{"d_model": 128, "experts_per_token": 4, "activation": "swiglu", "router_score": "sigmoid", "balance_loss": 0.000145, "lr_router": 0.000547, "norm_eps": 1e-05}
Below are experts of layer 2 (counted from 0) of a mixture-of-experts language model. Rows are named router (the router's row for the expert), gate (a neuron's input weights, with its number), up (a neuron's input weights, with its number), down (a neuron's output weights, with its number) and show model dimensions 0-127. Each number is 128 + 24 x the weight over its row's rms, rounded and kept within 0 to 255. Numbers have three digits each.
After each expert's rows: a language model's description of what the expert responds to. This comes from a sample of Wikipedia text that the model never trained on.

# expert 4
router:145154070118162112137137145128103179106125153128136134097184121146146111144107158117149178139148191093115126157135123146116118141126152166152138133110132146137100128175080100134117108118154170098141107112119189142140140156107096097134167132131139095112125144130106127116142134128163163155156116137099140164136130100153146131090114106149153132134160158157122140169149100152155157113129
gate0:127150137116116097110112153148147149119100131105145116097136107152120138120087118126189124117119133149120103147141143196115141143101119153119165113129143154127133148097120136117140114122096151113133121118135110060158171131087075150151131102172098156142116144156090140157109138132138158144112093142149122119145158124146078123124127113114167078135119193113089139130085106113131126145171
up0:130128135120127130117132102133061111123122095155161122121153104152080115113127161136148150112140129171108161129114119096126085188143108155153110120112119150144088139106090090125149126091096172135150106114137125106168138110137100141087146125129139149133122123143082130192168138116114135138090112105194168138114157092138152148133139130112147147137101137114106131109153122089130133162135
down0:108112125123132130143110131134137132139129115149114141120144131120140106117118120098116152103132153133084098107130132136136116167154152153166146144123096146104114171127107140160099126105163131131134222103102114143114106131122112110101133136131130087137126136150097131161142168150084133075138119090138146152195097076140071089145118110137132140159113101146158147152137170113131092105160
gate1:137126169145129166173118121155119119076109126092140135138151132176121106103143122126114144093110141138107158156100131120121128107146201135126173065105115115110099104120131109131104135127132132174134114108094089155136132153135106127109138127116175078081112095144159105112129112148160124185134126114115109144149115148100166157107133112107150175118160144151106123138126141110170130116129
up1:173126124083138141114131085131171117119151091124176164155160142131094112108152104148141116091139145101164120135137116117124113136092160138127106079107127138132143106149085146107148107139150131111138093152112101102123144188106149075148059084149143143141137117146164083129118119133200144115135123153123115117158142115113179107142138114141152119115137150125124146133131118119134138112157
down1:114126127169114146117131138148168132137113083098125158149120118130157102111144158117127081110117159152121132120124093132093122108133156118151083126140145122116154095098126147146141121141113115116087098114088142156158137150146126106101113155149091129126080082094097136127138110162080098175134154147115081110107128095125112126107146101115064096165122131144138092118178140153098103135104
What it handles: Time and quantity words like years, days, months, more, several, many, plus mid-word pieces such as inf-ant-ry and earth-qu-akes.

# expert 56
router:095161114135161124146164105149160158091128118139143158130149135137095141159110107116164180144146149129114119150155110153076132128098142144152107136133069137127084108142154144153091130132146159139129135163154154123093153090136097168201145139118114153119134119175102111162143128123134113121131134103135163142166129113182112175119135115122103082136145137141110101153115116127123152117125
gate1:102108136139138156111117086126092139117139165117199106172092134173113136154097131083139146100171159142131101124122117154146132129139111137107082093185143144091165126143173139113135078137154128104125134157137117158105137132106115171139067112140135108148115099148074114113109171129160135105136121150122131123138168108151138132086141151125137116155136117121130134162141119107122140113126
up1:062116154137111127113123102138141174157143119128134147124138172134132049143127143075133118121151128128195145087138162132181103083151099136104138103143160116117158130161127152128152110111153150128124110108132139125168128160102146097118083082164137164118125093146105096122106133151138121098169118161131111145123165114125130143115109106141133129127089154149112141138132104111142115117128
down1:144127133146123150109133093101159082134112108133117108152111180117121122119141120132141196154107143141123079105111080110110124120161131094172190107140167172158127132119110139133143160107136110138143114134118137155118123111160145106123149116110125117132102122155084126120157136108138075167127125112109137099154137095142132196129142168123171117167109095133088128140134119129091098146125
gate2:151108094164157141156157131111157146127144114173147158111115102135154117138125095148134169121108148127104096144137107117106112081119147132107111122136089091109122138111122130096131139093141141135103140118115104140184111118125190130103154150149171151113149105123155097106106138140155076094142150117095107102108156140144136142090157137149144146092175150083100130124127086098149110174126
up2:103155100110135139152110137178175174118113109107136126142121108109155149129093107144124127137135102134117149125174107119162133114101162115130152133128137081107112143109139144144105105129094143132113150089127171137187102135115152145120164148124157132090149092137114137124106089157104129103112106140129076082125149134123181155098095122094137142152132129177114125084169082114159112137128
down2:134108144128083133086143095096187166166120126121122095139151160154140159097117129091139106173138131115201093199113143163132119138115129158103131101128119099140120131076148140133129105162117089127146150116121143102100091127184120102128137124096132119138115130150121123168124136141114127124132109117141127132110134106100109100150108179076154107153106113149142105128154146115126143141126
What it handles: Prepositions introducing phrases, such as on, at, in, from, under, as, with, by, during, often after past participles or commas.

# expert 41
router:122148089115174143138100151107089158122107126121119117092159145107111105084110108117145143097165174118119148158137110153118123157125123162127085145150110078148113142156104129123083078122159140131163100137176142144131148105134132112146160146108157103131143159101104132148141156122159143096157147101096148173135155130132146120129106129084136108122163149126127124164164090139124182138109
gate1:094102096143155127137096141188094133122120110146138155150140125157127127108079121128131116112129108114106123103101156108136117146172129119098091119147131153078100116112143158117109132141100103122105140111145171132145153133155129152115132134117134121117120141169150163111123114116153147121137127153091168137161121077129114179113130189132124130136118152125117185153073061135148136157082
up1:124091163100140129116143120113112133133127090126141130159158130152140118145161122103142137085100109115122117116141166132103118122076118125100164099116111124126126161143134148131122116109199146150171096141139071165116116189115182134133136075119113182168136119165135105113128140132127129087129124141159117117142106104080157130146117156112127111129157165137165135122157131120093140087112
down1:125093155138101156095094101146157093146145131124118098112115137111101111109106097151110161120142132095140115098121109147108106161114118166095090110132073167094111133103122098085158134139138138087162093130080070128119127123128142121095135174121165168106114129144098127115134149133119092158114122116165136112139129120153109133074137120149133125140095129141105121099168158090104099156118
gate2:102105148088111145103117115109133117115156184081147101127160109131133102125092114146128144133145167091119116181128125153109148114128163105128114133138090126147111126159144124140188124063150146167119134129169112156116152145118150138099131169141129124115081165105144153083122136130135124122120082141147082139150126138169165127119121119099130158124132141085089112092092127151136141148152
up2:130100100143170118132142126154111098120143137146146115114143139129139111155135076134111127127169139105103101179120113140152137142128122083102152105127112151128130230129150191148146137098112160125114132117133108115164157135136144127087138166133101111140137130138155152125099121151148132088127124143107080073117101099129152118107090143103094146127148088157113144085159120147131131132128
down2:163151149119078118132172133147157125112123102172161106149101193135117111127140104113146139124071134135125096101120099147083153077140146155137128107142105162098127117145091084136133130140153116124148134134082101190127119127114111148143132113099156136164081143130091156108137132124127132163130113163165096150145125108168133098100145148097099142129143115097125132115125120155138120088127
What it handles: Mid-word syllable pieces in Slavic, Hungarian, Lithuanian, Japanese, Ghanaian and Indian names, such as Sl-ova-k, Takoradi, Gauh-ati.

# expert 55
router:126127081123179121106136112163118135133101127155147159180142130108155094121148104122128178107132102137142123164154128136157103129119159118124118124162129157148126147130169132095109084119129159138127116149139128150112148086064169129182126112110117101114149140134154123125128124131190103095165118138149083189112114155132120120117095113121151120129150145086118104137131146175157123095124
gate3:091151141114138127144081093146112109134116118111085123159128158125142128132144100088121137137129095158170143129112106123147111111080118155127086146158128177162098117128137149150126107131119151112160136099123127105145109118087115115140073078140134098140077169124141153182148107125136128121139082121170156117118148172180130123092092100117163152169115151124132112141127141106139120135113
up3:126109125118144141097107167084146112187121096148101093122145078088097123110125099122105155146117129168135136133133176144122137125119150087162110132112115103138097107134137165117107115116113122168124120070127130122143121158164116119145135129113178142124123125157104137103176142126144153125127139095103181090092116124123162112127108144092151103085135140143148134101143163192148147132115
down3:120083156156142138113116093123157140114139167125074146152127160168127103119153124120107151164159092125128107154133090152083145110116080139124132121124124127094134122156156135151135105131136148129099111139074088117122166157155110114093128109148098154129126130139156125148131165132112073144120097107172133148141089135113121144145150138127113106162129163102157134120147071066138135162150
gate4:107126102117119106101140147140127100126110115112122142139136085126126139160134113148167123147127106124101118114126129154108150128152186119143099179154188130145126068139103099159089131136108120159133163146135119137127099082158176095124148123107176125135101138156083131138167123093124171133085147107150151088108088103108117140116091107133128163150150160158130114083130116113138138134108
up4:139186183118120071105116119125098144125113157114122121117138160146118140101117161144098143134111081152120148106061139115155095113147108147165131131142111084128158092105103181172151134136162136151114141122135141111134144149130111120126134154096096126091102144112115090095156100156152162129119134138165160094107130090132108075127124102135124110162131142127163145110139150117157132140139
down4:146116116148116109151125130114118155124138155147147075105161150154128168150156127140101124167158095116135135116106108112092148139140120119117114123108135088100152071122115101173092074116110125150129148122060171142178153117108154098115091128133145111174110127133109112123153152136135150111102152098112129124120144145125135094144087084121074138071134142094147106133104119141139122122127
What it handles: Equals signs closing section headings, such as ==See also==, and sentence-final periods, especially before a line break or new sentence.

# expert 25
router:143132116117159152110100134156118121126112137157139139152148121130155117119144095094170146151139192136112160125157142169148090127105147178156113155126106096141097144131101106130084131120157135121143143108147168117142175109122117131168147119108151113075150194163129107150120126121145168135159135118152084137158204115135137139124138114118143117116147150148108116173117151137139137096136
gate1:142096117123120136104132074171144145098105116119092133141170147145136136111121087113132121146145148117092154084146151119159120147130128183110147132131108130144087114150107137099079099116118122086157134118122149143138171123143141130103123096127115165097119111133086176118078168121154132127162128133130112123188113095153127142169155142106085145131133180116102159145147122141170123127107
up1:110124099130117144129123137124128160129148108117139138136160105124093118183118120161130133104105140088175107109162145129107110085147129117157120112129121128117135086157107127113183127145160123167121104159135141168090126136105127082166135101150142175179108104131165126096140120126108153103115106115087123141149119125146112138165120119127168087117185059125093123115150144149109138160137
down1:165107135140138130116148106151116148157083136178124152086133133112154139131135121102119119172083104155130149062167104157125116180133094144142116110141121153099161143135106121137111098116126124120124107094123092141146127135142143147171109137162161098149107134110053119084096146125144100172170129122122153150146148126131119088113145154120126113111129151170141151154156144105114115128097
gate2:141081084093187142122091109132139154102193129135096132149102104146162151096104128115120128129119192113134134132126144148097139128129149112110170150148112081139122115106138128125125105120103133103110161113141118114179120146102151139131109168133138097058113169139138136123108142120114133115147150123142099139100157142115166131089111148101189118125091163113093116146116151120136129122119
up2:134137110124185108104164142141139151104125131142084119145137139140105134126123125115125142102101148131178101125099156133115128141136108113109113150179179157107114132151167147108144139075188131119113123137105157104137157166139142135120114136103100135134146137095100136110085150128095136108161121113092125120114200177102119154158080146149125079120108120140144111164099150143133096136111
down2:133110151150116176131137153131149100120104085182144130139141155101101133143144144133105116110113079195097131131156155137154117138067154161135149142169114101086153116055153113153090133112119123125116139132128110109122156110149103143155129117145110147118156144135108138107113136129083125146106105120115179129092120144116135130106141108129139170159132142073107091096160125131152121116122
What it handles: Vowel-ending word pieces inside names and words, often the final vowel, as in sure, Canon, Merano, Tsonga, plus capitalized openings He and Pe.

# expert 22
router:141134101169151121128146090142102125137151136131133112139136142141134127158145102135148126141146141097108126159125148185089082135104148170106108121154107133164134141159113116087131133141138166122117145116118120146152146097132123131143170136130141147100149138163098080119144145114219134160107116126120100164139128117126171124121108152114111146120171151123085138195104096129109186116122
gate1:133126164176118140145133113120150134161070106123162176153096165102149120120076075118129104117127101116152128124149106140143138147122129122124141133130129136107109084094138114145148083107148103157117136122136134153147120116092184113124106133138132103095109147132128136145090170164124184119127122132103135114145168148156102136091212114126122148127121147100110143151094146119139153100103
up1:141088149114092105093160113118112159119130121117175143146120169112072122152082118099144112127129115091136144072107140114103125102137091142157160157138134088118135090156082186136153124120139115159126149133117133155137184152089126154129121170116132133150102124110152142121087107130143160131110139161113109179101151107160117154141138123147129108131105121154138137152107104144174137111142
down1:120099125133145130120096107103152138177119096097120145126131115084138111122049143179121130176138158133109138103128114089095142152108142124106107103133175154121145167091101133115116152113135121179135099094119139109165070108164094096110141144112135129130109154145126175126171138133109118129152088106160109119139109144162139126088143144109119171129111131097126118125111127139099109135111
gate2:139124116105166120070123132136125135106134107164129130094174147092112087153098107103140172157175123120149134145138055167107135129161159078099133129114105094148147107155118105164116115125120145175127136106149121121140113110121127136158129144108167171143117103119151137139139118185137105139132157129124094127158132098115172115109141111075121157143126124106110105153125106095132156106134
up2:101123124117111102108076170118145182121147108113142128135138115115110108102161090143123141160153137114164127162099140096122138131137141085109079109138131142142126131186144125125143170136147129141147105131131153128117126157166127135155105104133090126188118114141156135105141115173166116132161120155112117121157137097136163160123076086124122117105122121139108119150156079116145095067094
down2:108109130131108095142123158100171089178106137133137127120106163108173148157111113168168123136063119104104145212125109132120101114138154096121128114134129147149146137132116073183117131103127121146134098119132162125104129097148140141152117138111130131176134121141155120108127124107117131141141122123120113174107171113128169133130136123116106145145174137131138136181156113129165141089090
What it handles: Prepositions after a noun, above all of, also in, for, from, between; e.g. Minister of Finance, place of birth, type of.

# expert 46
router:136138118082132156132170120156114144129153134182135140118202169100162097113139099108144114092159126132100141173134117177149130142111128150172114133165089096167109153145124128129097123139156174140111136106139122117094116131116128149147127133106091133131141139161141128124125157117176170150107128113090139155153126127102125133128128110172138118132161189141098110140179137125127153111136
gate1:123117096137120150105130100127114120126121125154157168148182166184123095109112096103167128102150160134111113143131124166157121139184116136121126129158090129145137116127124113079125081130149146142118112102121093147120123095114153131135097110149107143071114127139129161078115138097139179113102145086082147118147129122132124110141167176181101114117127152112111152130134141132172149148132
up1:144135116108102138113161097124112092125100104142160146157157152130092091090121145106167136153121102092157164161112172122140117149138130129128143075103088121160118131114123120142135145145196107126138103094128130143095174143096147106118106098164149100102153110128153136129076101123099134132141176141103123126165142107146142118126134168176121103124158140108121168126137107108152134170135
down1:146125137152133116167131156122154094109125127109109129147081092119138111132148083125074159148107136142101154101126149100131175108117138134078120110154131116121100128150095100112134134134124151118110150141129135187148138124136095122103109114095148140139063165133128136145127123153135064132175146153161105092114108114154118157101098128092119133128120112176131125099132132143104085068144
gate2:139152119138155149109152162108124113108131125131091130133114134159151126108089143098151137123162167136163122188119096125082133133147140124102142131179110127097091144095116107089165142105195135103128061121128118087101137147127164106146105128170155143115162113142123136113152149174125137092138098141143117092170135119113155176119115125112112114108106142112097131158103123117153113138126
up2:137150096104145118131087120099102142135147108121128097103105111178121135107127102149146160128137116093142157149134139092123147109170145090088160151126151167144153097123097114137128121094104160130138108126132144183144166133162193118114118142084147132149086151113145125122111121148140098120127111123134126079136134159137131126144072150088119128159142118157145128058117083135140153127149
down2:130108157154115149145155084146105107171107091095126140112158130097145156140104139151089117165077111143138148150145156178127110119116160157134120128163117126139151137124163113173126119113099098127114107148118141111158098118168138155139144102112144184108107098191100115132141133126117105157116134090132172155105125128114124116108106134102125141182095105093118121138145110092138179128119
What it handles: Single capital letters inside abbreviations and codes, such as country codes ROU, LTU and FWAA, plus League and FC in sports tables.

# expert 10
router:161145078132172177114105153128121160131125156125130161139183108103135101135131133105141142130139123131115141120125127135129130154138118143144092171161121106118108104118138097054135095165146123110161114112165163141123155140118172183147144095103127115131113109148154119138144132153150132101122105110145148110131115099157179163112136123097136131123165153184133104153106070133148150099118
gate1:108082171157128128120121106131161119138129131171151127121145097163123075126102144129156176083128113113107116152109088132108172156132106120102153092097117138103133168116129161119088081173182124161117106129128134136135138103129128143134159094113105101117150109131119123126091114112129119133123172112101115123119125104130147160167161113164113116162134185165132149148109123141104173143139
up1:129117134151112130115113113127167130142140092146158114134134104149146115161103123096147176070124109120151123112090094140087147143103114125129162107115119127092148154139097162105108098144206162119118138123127140126136156139150114109154163104086130110128154112155136116131070097132124104146122171122097140153128117097118170163141110148155134122149128188160124161135106112141097145139174
down1:144111126152149086141119126090114123154136103128158097132106131127129119052137128079140121176073143159147112120079147117111129120114162114126102167131129130152164159126103115120114119115130131118141137148119133144163100121167158145098095119141120098104078148104112140110129131123161129146115102133180098095161095065139095101129133158106123160164120118147138177127147131118151094134135
gate2:114143076093174050158111084146142131150141128155134090162137148156131135104128131139159140150164125130093139132148110152155127148121124117100138132130111137114117134149142131154127117135100146133079074120154111149144150112147179112126120103134131179160095103112124130125129110137064115091131128111146118133117161116115163118110078153110157112175119148101138086143138102112158105150127
up2:131127120120134125168137153119142159143135107127133122172127165147115129167129119126196134126187150141134117180141095173162076119102112126104135098145135123124132130110125124144126105083091119129071111133134104124132098135162149141123104110140124134135092142089101132161166132176054116153082109093132115075115133102088116152137099152131130106138119143134147128117146119149154120124138
down2:117126137103099119112134132168155115154145087186134115151139137151119164158077155148128135127091146161124127144166156131116151083117122094106121143143146133090158104126095119165111110125070141108137090151119145093150106138135146120148105098129102089116096154142110152130129164164092117144150163091134160136107079129116147116118076152124126078112118142103139112113156157128163118135104
What it handles: Digits and two- or three-digit numbers without a leading space, in tables, scores, years and measures, such as 96, 114-2, 100kg.

# expert 14
router:137138080126126144142111155115111104133095136115143154118104125148138145143118118116139232085143131060127167112164129142105105113112113132130134131120141147145105135123101137089148065143123156146121138160145107160091128145130104160160112119130161159142131139126138147087123078118168126141163156142140149135127150093106108148084134123146120133109126149142109151123172114136167098130160
gate0:086098123125158123157111142152118120127101143093147165145135152141101120130107113120128122121145074122112123151113165192092124140063113132109132130087188121142131106161091128110114161137129183160137114133155108108181132125159119148117073133146133131155131155153141115080121145163116133138125128165134140103064162113112127144132131112110131098103141148120128129143149075141139111130132
up0:175142093106171145103114141104122098107157109134098109108097109166119123124143127130093194110175154146156111131111111111169135116086072126111092141147100147127129151167156170104156129125148144139120120148130097135112105115139127084133095154115082146122108158164113143142147121082110104156111104138137152134175113131147138117107116104076148172140159125130146152136123111141150128145137
down0:120162097134140132086149125181117139115160093111129172112115120124120131109109167146115138148134158135124144162151144104140104143130107136160138056115114088103103101106136110144101178138134143082132123143122171085104159118146120159115121107176110109133147132111118113063126133120168122116121118112131152147064144087126123128171120155134107140108126138097154111152106105144154110136090
gate1:085121157114155113111098124158115086127138141165130191141126169127126109152090146104160151078115131093131141148151131122100095145184107141121153128128135136118141175106085146125105114093108118124169111128153120130168143153094137177149132086142111091121152113138128179138102154119110156093162125114117144129142116094141101142093126124138126140145125126088107112159124142146153163112085
up1:159121143146135135181135143123103120150148125089143125159140195122107128099121121124130098059120122109142109143125151116116122146099114179156153106117098095140146082123074134093141130108137121127164150102124076143109164140128166137143113149097165173152147122144139091102112139110123170140117166122113114111137168097130106139140142121126173116095129127162152117112105113093120114132167
down1:159130133111119122098107132130084103122115136148124078114113098140134163152136109119136102163120141103109141096156111097126095153147164083146094110157167185126139176141113096134145163122070150111120132168134123140141091139140107121130111133110133134133149129147083159140114084151164095119157099090130072169117095098106142110113130131150114143143146120125144114149130155148178145158115
What it handles: Sentence-final periods and the paragraph or line breaks after them, including breaks after headings and table rows, as in "long." and "statistics==".

# expert 43
router:126138127140177155142161146118116169102128161149150139120191130081134084144146124129123131085110124114109122137123117151153130162120159184111090156102075135120145180139126111118142133126132150100157138126146176120165138161123127143159154203132121113145135158121129125191127133098153114182126122109159154123129137124132127105082132121132139134124128131118148129166137146104155108136164
gate1:153093137157121133109122091096143178134150157150140138147128107190083110112098125095138182093106157106128101146120076139152156120134108136114150077119143165095078104135137160110115096168174115103154151100104149151151107083110144153119139175094119144112160121144102121102091137129139142128134117125151123134087140116131126133139144147100135166118154161144132155142130128125122146120131
up1:133114165144109148137110097092150161122155127128115124151135143161114076119122120095127157097121122110155101142105075111130138131108082136147156129126139144112107081118114182102118103172183136105121161110100173142141124124134136139135144153116127153132157095146129133062116108146141141070121124164141134154094122109130178124145138122110144150134170146131151181112122162097136148118097
down1:139097115127108158146106113145111112143150157098150128137096156158150105149105136128118137175100103161125131096129130119118133121077123111163135118151120090123092108140180113113118058110150109127081112105106102116130110138120121162122109095145123113140097109124096184104116140126101136128094120181130159131177091085114126134111108142129115119147117177168116137146118096124175116120083
gate2:143150128138118123155113163151127129116131111136087143152135154132130130108133079156109187152095166122144135099169083130147108111108123131126147107107079086131105165164133156099121121127119131124110099116123122097157119141132191101123184104160113128138103123156152057111126162122145122118131142166109082142175134125107089118115095146133111139128095130137140111160118111106123174153133
up2:114142122194157121118109139153140136130130134107079125165107160100117094161142131126124166147158127135110099120128119105151102128128125101100153121176145151146108150109125163106165124088104150161105105151094144138159086131147171117136165134128107107134075113086157119093102161165118121116116134144084103141122131105098139135136082160132131142159099114132132141138128109137135164155064
down2:136126134118079134118179153170158124181126113131122116075138137137116146117143113134122153113118134156098113134135126140150144132134113132115134135195152133118120087110164083148154155136109087133111094089113115115126126102136173108138145139124116154103091153115107148110111139125132113137155123104164113206112084141110134100113108110105148126157127102116132109158111159154150055145103
What it handles: Year numbers and year pieces in dates and ranges, such as 2006–2007, 1920, (1864-1943), plus United and vote-count digits.

# expert 20
router:146180097090150145142112128098147178113107116152152114145177155134173093147148106146161153125137148097097127129174103161159118141120107188141110122164131121141105145145156137101137135118153138161131140110119141131104161147130097156141132164122162121137132177130102120118176123165160116120151132098171118144175133098139138139093107089127155093135142130119123138144153107135134164122088
gate1:132097101137158134097169094129123132121101086167143154172110136138119094117083137113109145154150139086137115121130107158113137146147093093086153119147147141120129128153133092143142118136178133147153143095118153136160128143120138109160083162102167112105147115126127182113128153139145141125083139102119107117154137127113109120134168165110121143158130153088109147176098090130175119169104
up1:155131178120133132118128093140119124125157107123144122162156144131098101154081133140105127086130124151090102131136144096114112159096088111127138126139117162114129106119116085133080103158168105129156085159130116152110139124165142140152110118147129139091151070170156151111142152134120154111093205133127144110131153112126150110138162073151141145141093133099123159149155099108141144134143
down1:101089142123097120134104069105155110123101148134148132080114104098149104131074139168175130128141157099153106145166137169100129131143142080116120134132156097125126171110080123173100135140129137127108126101139095151156109105124143143140142161129085144132106157151143153149121111155108141116127131134156122149113085112101145146125106129136124181115098109146170105093139158157170111144137
gate2:141172116109122121116104154097126138142145111117132078118145135134137138103157093096111195123138152096112101125105076113147152096136124108149131126151146101136162086135192169116096105138153151127125124137143110139159162119144163129121114109116148125110132124101150086087133133126143107073184126115140111138184114131091187115135105143134136117143115150157110116135097146097117160115146
up2:135149145134125119089147146164140126104137127129159113131137156150089153093162103129124152127152153091093090090123127141195110127120119098127131113144149119144127139114183142145115121155115102105135121119147150158125167140158137164143122110121148107162110107112113141101136138127148096103158130112150087119149100121062182157104077139169099136165092120165128109119093098128108129092128
down2:104115121140101138152153106129118177119103143109123127152127148113097150153113155109162112154126099156142100131140088147118088157128158125119156128147104168194162174144147118161115131138068138137132098135095136152134136087132091156104127098160113144154141085118065117139113148127134104153085102084126149107089103093155109135131130135115106136146157137120082104114109145129106131116135
What it handles: The word "to", modals like would, can, will, articles a/an, and the mid-word piece "ti" as in men-ti-on, pla-ti-num.

# expert 50
router:121128112128154137113083105155125132140101132157123141139160128165129100105185098117192139107160153142107117148156135161134082140121154171114081117155104136123115150151108098122114119141151147127165122171140157112128191130123143116158151132124130121109133154122101112134158170145148143102123114117132078146148147095152144087125132123105120125148160189142094116151181092136118141106138
gate1:120063121158179116119116102148142122121121118139138161138108078155108131098122139140167176150118136131125090111140187163122091132121162081125136089136132137129140121164097119129105143162171131136152133137154079106127154108083111143106131088122128157122129136156113122113121150147119100099136095147115074099155161109152127110128121140114144140138100164157151122164179109134154130120155
up1:139185139131089109148133163153140142114124132110131171160115154138143090155106091132069142111124157119134124139098147099084106106150106156146101104139131110132116147119119140094147154127167164125140109125115163132109120123087113114120128123173143179133067113108155125139105101110146178106135124145143149152122136157093185194106112133121120136141132088132124163111105127117113119121098
down1:110125189170133103133117105093109106162139157132131123141148131087115107170120121138080157113118178134094112090107128147140144119118106150089044089121103154121116102159132135140098134115115171172134094132104134110122168137113078144168155123121115135156140129136117174152132145130139126155141114110127125141075094145145115108118158123130092110103125126121115140119104136107136151143088
gate2:114124131090132111099133117139125148133182142073128077148131141110124136091137137082120094131126132095119159120143099108130147140127178116085150151169123101103133157155136134120143122110109142127120129120133132135116181139096160099131123173088140119141154128096098147093097179158099109128140165121105096147148173120114133135094125162089132096121138193104119152121127126130170144158117
up2:097118112128141137148108143110186131134173163164145130139105131092102134167125097082149141161111129115103109147142104119142118156122106077094114143131189138111142127111147153134149068125103159111097077090125106129161071140147138140092128125142124081156110125110131101111124136149148120144151093158144158096140095140117116124124097098118118117131123122158155121127145110135161167165149
down2:169158135142103150089120096130157075130104127142107088146157132160121136134156157120108137151127103165118113149159157146145084118109115122164116113138101134108156147139121107132158142141126125166152141091097137108153137152145137137137097096122133159156146122150092180126128132093108120137090088161145172190119096125126113080156098154113111156133123104144098155136184102111111117123128
What it handles: Final vowels and syllables of foreign names and words, such as Giusepp-e, Pred-grad-u, up-da-te, Merck-x, in lists and tables.

# expert 51
router:104163104147157134126122161092154169106111139125121122111175125083146094141128113116155157126146126101103113134123188145097133143109168151156128130127106101127097173135133136166108119157160136120128139133143147133123166151144109185160154138114114101142119164145109135141146105096181143175150142104147153173101138134131135085064119115140147139121133122098157120148134129116170119083127
gate1:106125143147177163141124129184085110133110090147131181113131140148099129151131136114131140095140161144139116110148091134135127102155083140102127108129157149094138126149118149133141110140159174163146154099153141136136136107082124139087145136158080102132101117156082115079122129092066147122165125125095135123116110147139143127111145110121112139155138095152138146130101113143197131148117
up1:116077128120120102136159064139127116111124122125118150109130194157131136150125088144122106098108097112143121129142147150089130152168091135115113131154162121123131098128141144111150117105140151125156151167146168123119153161111150071117135113086113117148110047129120161129107112139103136088150156119149126100125147128128154182120149114139131129142131155155137133076114129129163151173123
down1:134106119126118125107137137106166119160143142129137160141124078165175136112116143098100152171152140132119138118146138129116111128147106131149173116132156086158172161123141181165099145096115150154092137115119079169142142132158106128132138136160132106128085117140055158082129126134126135106115116173106115129127083135121146139118123120126138145110132162123156136078115119098156172083141
gate2:105094115121108140105133153129166142132164159154142130142141096150145077141124098116103141095132120149106140133116125148117151107127135070140126140124124092114135138141184143169123115105118130130077063158147092126128134117100143108143125160107169118116096145132121075108102156127108098145163142118131095077165178162134147139112090102117133125165131172147135101158111141118167119126145
up2:072166099125185094143135138183118095107151109170144125126129110101128161161157127107119129154116153165125109162167089133154116121129123091113104118148145174134135144127150116096127124098115138125202125120125127136162126110151151097142127141121112102125130087087125130093130109139091143091148110120134122116132171170143152146137112162110100116120147115143114147089134132133094074147113
down2:130117127116144133177118108126145158170117116140168137133106149116147156143095115111138096154073074177118147138136161160161120127101184136143135070164108184147118122106144128139131119113086106117135138122124137116144109121169124110103123124121127110134092079169106143151098143150149127134123101094160103160098093153156158097094135128114132131165135102166097127110135141110106109112115
What it handles: Month names, years like 2009 and 2015, and time words after and before, in dates, timelines and table rows.

# expert 48
router:145135120123156105139129131106146131062139176139163151141155154117139124119121101097134133152139141095106121139173136149104134154117088130122127203175123117122104108169156118123098122149161134108140109098148156108114156118088142118166147175134088105117102179133136107114130083150165098131168136111090108165175147139127110117130137141127138141103138142094112126151146136146158139113096
gate1:150112118105166133081134117157129134096084152124140142121170125117124146125058095146126122160115124073149158107158155126162117128143106110151164105117148136151107129102147138117106095078162105104143137098131137140129088115120152133143154110141137128135121158162125134089120136164131159074151131119083122105126094122153116169140112163149134170172153155127132140158099118144134164091128
up1:134108124114172150131146144137133171147156096108158092129129129136151113122121129114123136099137129117143085103135154147107114172123133123166163134095107135133177125174090189128103140140192109124115139098119139133146176150118139097084124126135130125156161108165113141127093112076106154087125135110118125116085147102143154110126114076127128115144134156110126163177126109125089126163105
down1:090103157135098103142089213127115114143121120114115116100165097139104142086130141106122153186092101131115152142133110132112096142114134125141153164107121131151126154139133125141097111095112143115146070130090109117142124144152128099156146126151120114106073135080133125139136187141133131133109097101132149120156113110104121112078081127121116108146122076129117133148124083119109145128150
gate2:122151121130101119152126131130147112116179123123117157091118140126129111122113101105140150119059170122111104138113093116104128123149132090138148148109097149161141143141140143148128076137106127093075117157149105124147147119116141129136134142124158130141080163077147109091146109148155114127113130195116113174126167124186137084112115116149149122093119130105125083114169126132180149135112
up2:126135070150113136120136172110140166118180148144104142144078128152147115103123149114138133141142183108117090180117149131111087143163114150083151115149157109148106158101146104125095140084124141120101162146130149119135143110161138084165124145123143141125132144072144129128120118126105100139146133129090121126138140113144121150094091144104124141162072141099118091104146163118164108148109
down2:135111111165083114154141130108127144147108127098138141122143143119120120164140160122113124122098146135089107140116131104125104091112145136146117102144106162158133121153143128118108136109061134140183092143113140102142130108072114098125139092105186129135135086166109152112116168081087071139106139106169091134118104102120130135159135150114119180115151089126115131134129164104106113138162
What it handles: Consonant clusters inside words, such as -cc- in mecca and soccer, -ss-, -ck-, plus blank cells and counts in election and sports tables.